Experts of a small language model: 6 picks a token, 8008 steps.
Below are experts of layer 2 (counted from 0) of a mixture-of-experts language model. Rows are named router (the router's row for the expert) and show model dimensions 128-191. Each number is 128 + 24 x the weight over its row's rms, rounded and kept within 0 to 255. Numbers have three digits each.
After each expert's rows: "mostly gets" lists some tokens that are sent to it at least half of the time. This comes from a sample of Wikipedia text that the model never trained on.

# expert 154
router:143112112102097129190133116127179110118103155111142111156145108163108110152091190096115102130120138138148086143153127111162129162127141138134163159116135125094134176100076080094131097169132149
mostly gets: " Player", " Men's", " Olympic", " Women's", " UEFA", " Bronze"

# expert 161
router:140095138152164124145132130116133080157110170109132099140091085140070100136144096145130129105152116143131164139093142107139089182148168144114119124139140147126163117138152158142153118122088142
mostly gets: " Tallinn", " AZE", " Jonathan", " sem", "UB", "U"

# expert 120
router:151101116091150176089142137117149134146132157114147142170177103105127149154083110117111119139097142146150130142095132107107111135137161156118080110132146071161122156122144121112113139172139131
mostly gets: " used", " released", " held", " announced", " built", " established"

# expert 243
router:124099103115151123099144124137140107138109157144110137153136078141107161102106096150099154139129122169165124120113159078131137094085134145125139129140115154155107193109127110139117088139097177
mostly gets: " village", " population", " town", " census", " culture", " genus"

# expert 24
router:142091133148164126148135129115138079158108176109134102137090087134070098136146096147130134105151114149133165140093140107138088183148170144115118133138141145125166115139153159139154121125087137
mostly gets: " abroad", "ova", " Rovers", " Moore", " Baghdad", " Baku"

# expert 0
router:098116136127160158143113146118189140137158096124109149114166107119157133139128124171089138104117158110145149158133119141077112163123153100156110096111155172114142129139108128125102110180136156
mostly gets: " Sk", " Š", " Z", " Ts", " Ba", " Č"

# expert 75
router:105128081113140126102124128170149130163155149130134084108132127099132146170073133139108116137101113146132135174109163125160110123112103156097100107142102140133142138137121133151128141116094130
mostly gets: "In", " In", " As", " After", " On", "On"

# expert 125
router:107130125158141163140122135173110123181145131112129127134129155148111126106057122098133087130116126122112120150103154097130121131111129107127106148140119094168134142138122125109112133114139110
mostly gets: " with", " by", " at", " between", " At", " under"

# expert 83
router:121156137131130210106121136173102168190154111099115149126136162146127139125089106126094122141115111127127084144125126153146140097094157101102092153123141098160108142144137082112114079118137139
mostly gets: " with", " by", " under", " into", " through", " against"

# expert 101
router:116154134148148116107147090101134136091088192157156112156111098122089108162100106087115145106097125150153112163087130138115138161141148141140096164155150076146136089142135098152149080157166130
mostly gets: ".\n\n", "\n\n", "==\n", " |\n\n", ".\n", ")\n\n"

# expert 98
router:125122129160157151135175115094140143094107131120143137141135097127105127127111131093130106104151130194135134157148133129156150102108101082133096103126123167136085178131130101109133128111143127
mostly gets: " that", " it", " but", " which", " It", " this"

# expert 238
router:135135089162104175091131098126165123097145123121155094158143140090151149152092145164132121161132115182085148148094165128134134094100125102152129131143136132179165110129084154097135121136100130
mostly gets: " was", " were", " are", " is", " has", " be"

# expert 37
router:130146091138165154123119150161171133154113183112123152177108116172113096181095089146145124155156092100118152169122116146119126163094146137087120116111134115170141120081097136100124169158107103
mostly gets: ")", "),", "′", "]", "″E", ".)"

# expert 78
router:137110123160131182112141136146170177159133150109163118176102101155084113140125126154108125129155123105119126116124135097118112105112212151097110117117140080137148125122137138119082100161125119
mostly gets: " aircraft", " ship", " Navy", " Battalion", " fire", " hp"

# expert 163
router:101098111153145185094144125122141106136105167133142161150147109133155117125118082157088120118100133126114113164110162107107094112115158140116120078132162130130121126119108141116145100166127142
mostly gets: " railway", " Railway", " border", " forces", " Railroad", " troops"

# expert 103
router:126106103101120204115122069142145162149112103143110152136127113166148129156119090098153152122119139124123102152150138101141147145100150165083092126120095103120092105122131140149127120132127102
mostly gets: " States", " American", " York", ".S", " USA", " US"

# expert 46
router:152113131103171140094148117087131152136162127177094101091134112125152148130138156100129121159136153194123150099103102115094126161150145102147104121124119129114104160143127173141098150137128138
mostly gets: " ISBN", "978", " published", " Press", " book", " novel"

# expert 142
router:138133097133147116152112132133149116111108169108095119152122143145126074140111116153126125116133130139122108185113140124130123132081148155145142122123150077126151167104094107159130059183125152
mostly gets: " Apps", " Phylum", " Animalia", " %", " Goals", " Website"

# expert 144
router:141117148119094122124116138126163106123135127145103128138097142084115149114116102132129139072118113114149125111110115110142088187153152129130137140136099100096115170115114149114115133147105148
mostly gets: " called", " times", "es", "elled", "ch", "-ch"

# expert 135
router:139137133142124173115120141134137134159084134121153160162113102149063137148125140127100161122144139105112086164153154113117113115111186154086133110119142097129151128132127148099072124137170127
mostly gets: " Air", " military", " aircraft", " Battalion", " Army", " Navy"

# expert 187
router:124112156118164136124115123141140095153097158127122133128128100097056146137125107119071157092126086151151152146127139120145143175160172144138142141135102140109155106133134159148146074119150099
mostly gets: "ist", "ists", "ism", " artist", "ator", " Democratic"

# expert 200
router:149093110094130134122146116137120157155146153171138169113094124084122109149081139141142142131119156148131175100115133124149087115131140109135121129138176123139140148147151104142103109118135171
mostly gets: " won", " Nominated", " ran", " gave", " Won", " get"

# expert 96
router:142094137150162121145131128119134080158111171108130101141090087138070098139151096144130128103153116143133164139094142105140088182147169142114118126136139145128165115140153157141156120123088144
mostly gets: " Down", " Gibson", " budget", " Walk", " Unit", " Sp"

# expert 36
router:098084142114113084077144119132102131131142123176138152142137115136144149160130170131079165169151130168160115140123149142122129110120134137126090120132127124104146116093131152136076127158167154
mostly gets: " of", " among", " von", " Of", " Holy", " hundred"

# expert 118
router:134069135126099132114125121132135113172082139179115113130141111107113116101118114140125137162145148155114114107128174110134110131151108139098103105145143154127149199143100147146085099129168168
mostly gets: " most", " first", " more", " another", " last", " next"

# expert 49
router:127084132109115121123157137105135143104130116151112088138114146120158134117142164139102137131152134147114154127152134192165158094135106080114161167155142131150122085075131106148145104154101135
mostly gets: " (", "(", " [", "(s", " (\"", "—"

# expert 86
router:135125131173129144116161136129113114142126157134126157133152156141095161153096120104097152099126137165131153154158170146131112176143115105136136105099138120123150171129147074102081132179106160
mostly gets: " first", " only", " However", " second", " just", " early"

# expert 13
router:164131132089152158075126166104157129136116183120142126169161114116141127162116121142095093145081139146120124137079128083111101139147166138128085133123164076140122174141134118117111158159155135
mostly gets: " built", "ated", " used", "ized", "aged", " produced"

# expert 241
router:118143125139136124127131118139169088117136088135160133093129133125073152146145109112127113105138100154174135132159127147155110205150164126114107130126143162128141107145134152179123162167091147
mostly gets: " Southern", " Western", " Northern", " Eastern", " northern", " North"

# expert 140
router:169092133102127181112133118154127128130080141142154160144167123122108170175102118152089159133113143127129159077143136097108134145134099097113101120150151137153111182131143124127132152097112128
mostly gets: "\\", "{", "999", " \\", " $\\", "928"

# expert 131
router:150119128071121111133204139116136099161113148170101166180150109114144150143153105126091108115132121128156125119135140095136104108112147145159116161122086145126131128081157116117114101120116156
mostly gets: "See", "Biography", "Results", " leadership", ".org", "Honours"

# expert 143
router:072129141165138162133130117130117133183127149122136122128157138119135165174111125152112153143108111109119141131092133157131110133159167066141092155121111136142130117132171144130105131160083150
mostly gets: " from", " without", " From", " via", "from", " using"

# expert 147
router:111156099132082184169178130134172131107107158174107129132137098117118135168115132113133111111129122133143126085101108129100099122078143133108106103168127162139095158090134104158103137132153140
mostly gets: "\"", "\",", " New", "\".", "\"\n", "',"

# expert 159
router:107119114150140120130130112124108122118116111138119137145097121163126131167103153135134109101173156135118168138145130139122108154133106117179140106125106177110132158119148128127099119124107131
mostly gets: " rather", " based", " foreign", " Ray", "-se", " le"

# expert 107
router:132139114136111131099123114144184192113112139152124132157113169121145097119099145111122143115105151128114117135114131131136117136133117121112147137109124083115118169127102108108112076185153134
mostly gets: "5", "69", "61", "62", "10", "7"

# expert 59
router:134102134131097125126117163105155114144115150111145100162126140143122109149157136118153133106118136117112144160099131135146098197149127169119140169123132121108128127112151109114145110172126098
mostly gets: " David", " ESP", " Chevrolet", " Jimmy", " Jonathan", " ITA"

# expert 168
router:131108118079098151116141138132115158116123152164122141118159129080113147108066123154136138103098124187166157114145125138132129097084126154140149109122129142177111157120130115130118102134120163
mostly gets: " people", " students", " others", " players", " women", " areas"

# expert 179
router:142084129155150174124143107093112128115086130131134098089125160120114136173105141114101146063081123125116183161130169115119131163150131111148109134091137141142136145106134132100152128168076121
mostly gets: " would", " will", " could", " Court", " law", " should"

# expert 85
router:140096139150161122147133127115135079161111171109129100140090086141071099139146096145129128103153115145135162139094143107137090178148170141114120128137141145125165111139151158141152121123087147
mostly gets: " Kevin", " Fred", " Michael", " Mike", " Pain", " Wallace"

# expert 252
router:154102125146132153151172074086124111145108099168130159157120120132102159128115117132084109142115151128127131123145120126159091154148100159142121172127087136101167176089134113143115132112109134
mostly gets: " October", " November", " September", " August", " May", " July"

# expert 104
router:141128138142131146095113151163182123106164138143101118168140100169162126155152109068155124097162127160154119120118124151147126147135157147156097175106076153129097133096136093166140112106095103
mostly gets: ".", ").", "\".", ".\"", " .", "?"

# expert 30
router:138094142149165121142136130118129077156114171110134102139091086139067101136144093142135130104154115143134166140093141107141090184147167143114121132135141146127164119139153158139153119122089141
mostly gets: "ović", " Healy", " committee", " Yugoslavia", "128", " Mike"

# expert 134
router:130079107096136155133150136161152117126118102156141140134096143132072155156137155109092119085121120135109173118162165159120115119102166142177123126117091150127123140112148151102143121107136144
mostly gets: "field", "ton", "bury", "ley", "burg", "son"

# expert 67
router:163077141118149137136145128113147090141103161105116109155131124134126139131125138129145125097107101138111146156116161092118100171123120149169167110067105123161106158098147087079140144151104113
mostly gets: " may", " state", "See", " can", " could", " should"

# expert 91
router:142115073122136134130110139141133102139133141106107112164120102127123075132131118174106121105138149135132097174106117135131125131089154132123119133129156087140144178146114131158121111178118149
mostly gets: " Phylum", " Clade", " Binomial", " Succeeded", " Synonyms", " Born"

# expert 42
router:107110134147130118096141110163172101101125133111092138106104130137118134114131099110149128116065141163148137183107153114118114187148137138162092129130126164138145136100102087157132086111125129
mostly gets: " |\n", "Tr", " Connecticut", "%\n", " –\n", "Republican"

# expert 2
router:139144100152123141139130108123147164106142166141129155127129097106115114109120131148099115097148155162163117107107180109173150156108133083103125149101127120107116146085094158165137079134119116
mostly gets: " Jar", "izz", "unt", "ipl", "azz", "aim"

# expert 220
router:104154120120135084142136133098152157122105137154153149160111130134158160108149124120143173147104181144165130164120139144142153160134117119126083126114148095113109203155111155131131141117109122
mostly gets: " and", " but", " or", " &", " then", " than"

# expert 149
router:131082116134136121167124132142124142155133110117120124168149106115137130109143118133139146116149095132163138159153147113133125169113141152124124116076140113128165134131175166160136135145094179
mostly gets: " King", " Saint", " Charles", " Henry", " Prince", " Baron"

# expert 248
router:118113149116112178116109165145155130119107159094154162187144137140082115115093156122074118128138123110119121099111169114113129099094161169114134158132137083138114164110116141112096087137135129
mostly gets: " aircraft", " Railway", " engine", " hp", " Ford", " models"

# expert 20
router:127125113160137172094104151159174147124143118142109109178126110166146125146113114108138148097149116160145132106099103129126141158157123142169104166109092165140098130115157104128144100126100112
mostly gets: ".", ").", "\".", ".\"", " .", "?"

# expert 205
router:124082139124117161153109097093176156119159126116143158161174130148153133163140123174104133153099116157143159131144140134130122150078138128155102140100152161141147117126122129127129138138123143
mostly gets: " van", " Van", " Š", " Jan", " von", " Marc"

# expert 170
router:087069119132147169142119122114142138156156115134186111121095145104097161132120143113094136151140090165115166116156144143149173161126182141139096110140101109128129126130119134128163141162152142
mostly gets: "ington", "ford", "worth", "cher", "bury", "mond"

# expert 16
router:155135119148093184107100106153146139117128151159133119118152137160120153144109133098113128157140125180120132170105136158122141110097157133115110162128124134174154193126121117111093123158155128
mostly gets: " in", " on", " at", "In", " In", " On"

# expert 222
router:125116104126129159135091121125102122133120139109157151142107106119110143116090117152096112125166127138147125106121178112146126137141134111111158127111122091137141153100115160141127097108103118
mostly gets: " hand", "pro", "ashes", " rub", "usion", "reat"

# expert 146
router:110124107116140101120164085102133160117121125165146125158104121125087132163072095109118117110137121147157105143103140155131157141148129153160109137123133112160131110124121087140116085158140121
mostly gets: ".\n\n", "==", "\n\n", "==\n", " =\n\n", " |\n\n"

# expert 38
router:184133129126154162136125126138173145108139156176133179118138122105122088108134110144107166105118180134126157157116120136141121175101157124123100107117145164101120116101095090145142091139124119
mostly gets: " Bh", " Arab", " Gh", " Ram", "ş", " Islam"

# expert 94
router:082133138153116124122140120119165116138129188122120131166145165137127121114095109114134151170084141134120142163101145089128143164107137140127146126120112105131098181090114080119128102132099150
mostly gets: " ±", " households", " Hip", "/km", " median", " income"

# expert 109
router:171135149123179140109163103100141146147108131200107124093107101101147134120151132103136129139139131165119136134103102099099132169139144095123115145106136129115108133112127184144088142121129153
mostly gets: " Press", ".,", "978", " Studies", " articles", " Journal"

# expert 218
router:077108129130138139124106129124203142102139123144133156089163144092130107117133157167083112101071132165132121128098131140119119168106159103138087138101128141102131122129087143154131140154120145
mostly gets: "š", "č", "ł", "ž", "ová", "zy"

# expert 55
router:168141128102149161125136150128190147102153166178124184130159119092129102096135108127096153101097176149107123128103110134146115157092134127138100104101132152128111115088094100155145079122125113
mostly gets: " Bh", " Kh", " Singh", "athi", " Wh", " Khan"

# expert 108
router:140093136123141135126146102124122128150121167109146151160180135122149115118091082122145126160104102170125108126106147128127116110110178103157116108087135088152134135122129092160125139148124121
mostly gets: " Historic", " brick", " windows", "-listed", " roof", " historic"

# expert 209
router:079115100137126108144135117130114151159124125145150101121084128119097137133120126133131156086157111160151155154122141145121130191136133101152122071126129137131135143091148149134110116136105126
mostly gets: " saying", " said", "-and", " believe", " felt", " hip"

# expert 193
router:140095139151162125148133129117132080157110171108131101141090084140069098137145097145132130105152114142132167138093142107140090180149168143114118127137141147124165115140153160141154120122088140
mostly gets: " CRO", " Joseph", " CZE", " Leonard", "ović", " Bucharest"

# expert 11
router:120126133140120174158117132089180169122149127121131130111129116098131130120111137123112141116164141138158160144137147106159162164111152091134109110106122140106142135131123161146125073153143126
mostly gets: "ó", "én", "éd", " Cro", "â", " Franc"

# expert 234
router:119098117182115141147137139126129127113096155167111169161122119120095102128100157155108149100141139113121150184115172134146104175135144135146104133109129141122115154112107140100096076124119157
mostly gets: " way", " end", " goal", " Secretary", " access", " decision"

# expert 100
router:129075078121147121129120120107161122132157139129107134137125137156097131127115167143129104145085180153133139124147120138112118144132110138123114106140073145099136111135106132127126106154139130
mostly gets: "200", "201", "202", "198", "197", "196"

# expert 152
router:171103154135088129094104151139114142132090176109108130103128101081100137144123133064119125137122171128121102116138180172125083156108219089105129143157126102121127167151088170187119115158146103
mostly gets: ".S", ".A", "OM", "ES", ".C", "AR"

# expert 39
router:123163110121152139139144120136147100149128169137130150155128104152123153099143106112139135125122118143110134129124172098155112129120134171097137155141088128129110140085118128132153133151128168
mostly gets: " low", " below", " Pts", " census", " median", " temperature"

# expert 151
router:141093138154163120145132129118132078159109172109130102142092086138071097138147095146131127105153113141132164140093143105141089182146170144115117129137140145127164112138152159142155120123088143
mostly gets: " Lodge", " mult", " Bridge", " Foundation", " Susan", " Hotel"

# expert 249
router:138092139150163121147132129116134080159111172110131101140091086142070099138153095145130131106152115143132163139092142108140090179145169141113120122138140145129163114141151154139153120122089146
mostly gets: "{", " Miller", " Olympics", "{\\", " Islands", " Pass"

# expert 84
router:155090109114129183159134120144106129133122166126149144125089132119082104119094152140110081110177153129105150111136173156145143138146159119115142148118125093130154170101133170155092113132148131
mostly gets: " own", " rest", " access", " Light", " transport", "ight"

# expert 99
router:127136149156124148115100125137146147131133139150115121134122128131149142159123109114109175143133131203167104144083154162123114128129144128105121155147127139173141176069116103130116083133131148
mostly gets: " in", " In", "In", " into", " through", " within"

# expert 189
router:138131100113086131152133079110115117144105112187144133097133123144105138133132113114123103103115160175168150121137117144103122111135141143162131146109109129134111138140080117124073096166112120
mostly gets: "\n", " |\n", ")\n", ".\n", "\"\n", ";\n"

# expert 90
router:131077132166158121130136154128153110169106151103160096127090082162072133144119099127115124107137118146108135116059112106142129122117183147153111121124159114156148126149137168130140091116109108
mostly gets: " his", " he", " her", " He", " their", " she"

# expert 110
router:138093140148164122146132130116129081159111173109129101141089087142070099138146096145133131106154118145132163139093143106142089183145169142114117126137141147128161113136154156140153118124087141
mostly gets: "{\\", " Wallace", " lawyer", " Ward", " percent", " Howard"

# expert 213
router:150078137091138144122152135101134162113141150154129147124095132104134116147134141156129107129118135144149153150087123122164109092109147112121112124135156124137153146136114122144086101107137162
mostly gets: " played", " role", " served", " worked", " used", " show"

# expert 254
router:142131085142161105127115153137151105142129172115093121165120093169130096127119105183129116122125138133120088152104122114114121112113152143106120114114142087147141134141132143160130110193106153
mostly gets: " Apps", " Coordinates", " Genus", " Phylum", " Species", " Born"

# expert 35
router:140092140154163121146132131117132075158112172108133099141092088139070096137151096142130129105152113141131165141092141106142090179149168144113119129134138144128165109139153159143153122121090141
mostly gets: ">", " room", " equ", "etti", "oro", "47"

# expert 138
router:130165114131143116114155122128164147150142175147132133113131104118147116111130123103118118115144141164172102118091162103184151160112114103131123143086120097120117152079122139148121089108129113
mostly gets: " Ja", " Gos", "Ar", "a", " Pa", "ra"

# expert 122
router:098062110170140134108098134112122114131158150122123146137108136161103112113119136108142113147109167185138109128088117133114090170144139115108127139099101157107175111136110192120138122131138134
mostly gets: "200", "201", "202", "198", "197", "196"

# expert 240
router:139125119130080148163132078110167144118146124133122145118118142139107127120122152105100162115107123127111149118110161117148130145099166167122114143138126164134128115121112133148144137197116106
mostly gets: " Carlos", " Juan", "ñ", " Angel", " Cruz", " Call"

# expert 171
router:130115088156111180129145121134158132093143105150141173118172143108134118139134128135093113157134152153104088169122133108121149107139116115127135146095095127133098208124088131105123130153114112
mostly gets: " –;", " |", "%;"

# expert 18
router:129123143127110177125146123137156136118142133132145147143092127146134155109113156151160142148115124095117135095113126095169088116105153139144089127110098117146146141149113150170120108197166184
mostly gets: " such", " including", " included", " include", " like", " featured"

# expert 21
router:138101148106118132148138114124135143152126183146110119147098155131088126106169143111146106136116155141142152140121130131152115105119153151108126121111116157123159181109117158141099097117164134
mostly gets: " film", " episode", " Episode", " actor", " Actor", " Actress"

# expert 25
router:140093139150165120147132129116134079158111172108131103142091085138071097136151095145130131106153115143132164141094146107140089181147168144114119127139141146128164118140153157142157120122088142
mostly gets: " Carter", " Thompson", " sl", " Wright", " Jerry", " Ball"

# expert 136
router:163110112102175137161125071164129130145129109139140158131148094140102160179144104131099137098116112139133166147172158135121119166122167120112128074112146182135135124124096153120159150124118151
mostly gets: " South", " North", " Syria", "South", " Arabian", " Egypt"

# expert 53
router:135059137117125151111145112123204119138134103120137094150109142155087151141104116119114122127151126126181122149127133119141157142168126162161116090140087162147112188163134168165108125105156172
mostly gets: "-", " Professor", "     ", "   ", " -", " may"

# expert 233
router:145091129108137145105150087101200102139146100134129095157127131168079150143086116116093130115163116113182124158126124130137156104178125158168123113133100151165105182162127141175101117102154165
mostly gets: "-", " -", "Notable", " Aviation", " bas", " Notable"

# expert 29
router:111098133094095083079141120136118121097140126168111148119126123158131136135123178109089143164164119162150127156132179104121144123118153152108106119142136124130139116085096143143093124145140130
mostly gets: " of", " about", " von", " Ph", " Of", " among"

# expert 71
router:131129093125113124129130153143152091151083160148106090196101105144134098131128133168141109132137150135105085174097130111131098125131173120114149099123138097154159136141131138125146149163087127
mostly gets: " Location", " Stadium", "(s", " Born", " Coordinates", " Date"

# expert 176
router:120126114094156192135117149140162123155133173152097150154108112165128098158079119133129103111125104086155183124116084162137153165090123104094092110101146132128117162120114139103135160150093129
mostly gets: ")", ")\n", "),", "\"", ");", "}"

# expert 63
router:140098142155160124143133130118131079156117170108134103139093089133068099139153098144128126107151118138133162140095145106144088184143167145115125130132140144127163112141152159144158117124090137
mostly gets: " cycling", "72", " Road", "148", " Uganda", " horses"

# expert 164
router:146120145124136117158151128087138105155142159139138107132118097141070128134156109107133134112129108166145160139079135129133078177146185151178115102139124161107159113114136155132123133127116135
mostly gets: " social", " human", " Human", " positive", "ga", " sexual"

# expert 192
router:140089094115107095120146151162093138171156124119093117164093109171108083108123119177142100092132151128143112134110148167104128113101142121121094120093102106140165138125137089159079086116091134
mostly gets: "=", " by", "BC", " Producer", " ×", " www"

# expert 121
router:120119092096163104146139141117139116136113155148091107157135097149113090156134117156141127123120148152140133165112107134102162137113185124141176122128126130124149160130114185127128146141108119
mostly gets: " Occupations", " Occupation", "*\n", "\n", " Known", " Died"

# expert 112
router:124141100140134153136163123106187153097160166143123155118137102103129115123119132125100102112144149178166117112132175107191166161117126102090111161085108120110125152108085160158124095152138108
mostly gets: " Eg", " Bow", " Eff", " Hen", " Rod", " Gos"

# expert 229
router:137093140152163119148131128118134080156111173109132099140089087141069099136145095145130130105152115143133164140092144107142088181148169141114119130138141146124164116138155159140154121122090143
mostly gets: " cycling", "73", "illo", " Trade", "48", " page"

# expert 80
router:095107128140146140176117101112128162110141088095125172116125104169142122139098139108145135160134128161134141124148131142149094098122105145128113107149139120142106112100142109137138109116163174
mostly gets: " that", " which", " who", " where", " while", " when"

# expert 105
router:133134137126125159139156110122110141159141138127140089105104164141090138136154113153096153137143162170110139093136118159125088126113104163115103141115122130159152139130156107154152133134129164
mostly gets: " after", " before", " when", " until", " later", " then"

# expert 139
router:137101111109097150108158060152148139142107173133119154133114123136082145111155133090144111127125119122156133101148140096154113091135145139159110147124137135127102133132138131146122145141107113
mostly gets: " United", " London", " City", " York", " California", " Chicago"

# expert 223
router:142089139152162120146130128117133077157113173107132102142093087138073098139151096145129129105155114145130162140095143107142087181147170147115120122136137147126163117142154157141154119124087141
mostly gets: "129", " pe", " garden", " Burn", " Library", " Rasmussen"

# expert 165
router:152121112067154116142172134127202101132128141148109147160139116124115139166104139111081120129131109112158118142136150097143130116090161128141140184138089121117135143111143088119113099125117146
mostly gets: "See", " Votes", "Career", " Binomial", "Species", " JPL"

# expert 207
router:125095141119143149172112100112159134154124096136140120133148129115080157164132137121098139146163082171109181127076130112104147130127127140151141140111141169124123120094147158130159079115087112
mostly gets: " Binomial", "in", "chi", " Mann", "obacter", "etti"

# expert 7
router:127082088137154147123112104114127121158104139160140149135104098131137171086113082148112153088143161116130152143119150131117104138123137100131136137132129166122129146115102125128105080149108170
mostly gets: " death", " interest", " success", " result", " months", " time"

# expert 5
router:128133134173150166088144131124105118170128134144138148117129124100122165134064135100111120100147130175174176129158143130154144129120136103162103110135121123125113149144125116107127157112072125
mostly gets: " it", " It", " just", " him", " himself", " you"

# expert 72
router:105119143098126103086133106144136118150142146134111137154096111140117123157130142121117167169170134147158122167118174154123153159096195138109092132108110084146154124119101151151100114178154134
mostly gets: " of", " Baron", " di", " Of", " Sir", " von"

# expert 156
router:125129089142125141135131103116154151129153157120152128125101110110133120120096136153102097106148152173157101124136179110185164164137125116104135144085106075135134163092113156145133100122143132
mostly gets: "reat", "izz", "orm", "uck", "add", "azz"

# expert 174
router:105097151105136130124104154115187132122100118132157176105158146089121094160140149136074109091067127130109149165111139153101094166107186100156111131093141134102142127105098130125156118148124150
mostly gets: "ić", "š", " Soviet", " Moscow", "ko", "ović"

# expert 177
router:101154112160149105118156075103130157090092161128142091165092115115087119153080106086098128128106119169147113168097122143083146109150156148146117156145133088144153075144121111157151097142145154
mostly gets: ".\n\n", "==", "\n\n", "==\n", " |\n\n", ")\n\n"

# expert 180
router:104144135171127161101140167114148095197139130111114107161142141124148161155128117126118122144120131150086145133071111098136124129153194100097110154134147134130101111099155108120077133116084140
mostly gets: " from", " between", " since", " both", "″W", " From"

# expert 40
router:142141092127137123138121140148142119125110172118111110185127103150141069140107112167121125116134143117130084180135149120107108133101142142136152128121137091143154160132102107153122122176111149
mostly gets: " Coordinates", " Phylum", "Scientific", " Animalia", " Binomial", " Apps"

# expert 216
router:113106145148134172087127124114114094123088182137119126131152099091083114100125129117096115112137159152106143128109176137130103131110170123145098143116152160143110173117096130144102078126118156
mostly gets: " Act", " law", " contract", " decision", " rights", " response"

# expert 155
router:122093135109116161148147123105147131108168118134176143107096138114057130151148166115115166160121158132157159085154150156135134158141171123124115118128090118148159101114123133179121170159117133
mostly gets: "ford", "ton", "wood", "worth", " Old", "bury"

# expert 92
router:163137098131138177091107098140125144134163173109164137103128121119122165151060102138110128131092118154146148128092156079114121127124104156140131140145150163164094151131091144085117137106120134
mostly gets: " has", " have", " can", " does", " provide", " will"

# expert 188
router:140094139150163124145132129118133078160110171109131101139091085143068098137149096146129128106150114141133164140093142107141088181146168143115119126137138145129164114139152157142156120123089145
mostly gets: " mountain", " Highway", " forest", " Liga", " tells", " Japanese"

# expert 70
router:149097086121106139160159123143166128140126148137124116149125155138095104151069194130108112140138131130141096159126130116156095156144145144102131154140124102125148160130076099097132108156147176
mostly gets: " Championship", " tournament", " match", " scored", " matches", " goal"

# expert 245
router:115107126096123140096146095108125141096115164169109138130119153111118132090119157133126094125105148140141127084090137094160125096111178125131106130125120145140095175130102136171065089124141178
mostly gets: " film", " album", " music", " song", " book", " Film"

# expert 184
router:155095133157125136175139103135131120114149104126132165134168113163111188139130101170108174106140106149181121124143148106118090126139120155148138109078096157143124126103127165108138127112084148
mostly gets: ";", " Cam", ");", " Sant", " San", " Juan"

# expert 133
router:111120139156150147079142134130161122134119172133149141125159117135163116125094100132144136157088113193123100175085135067116097112106172129129096150133114137164109164108133107146148109180120156
mostly gets: "/sq", "/km", " village", " municipality", " sq", " Density"

# expert 145
router:148129110142160170106138135133145134147088153124121158191092103134080113139139132171081147122158158098141131172126167122123104120114169152090129118116158073121161145104121129088097104170136155
mostly gets: " military", " Force", " Battalion", " Line", " Corps", " Regiment"

# expert 185
router:156139128137102191131172133156111131169127135148118118132103130102082157126159110102110134150161163129113104164150118147127102151126132159124110116110098143162152133121140107146121111133115167
mostly gets: " during", " after", " before", " later", " After", " following"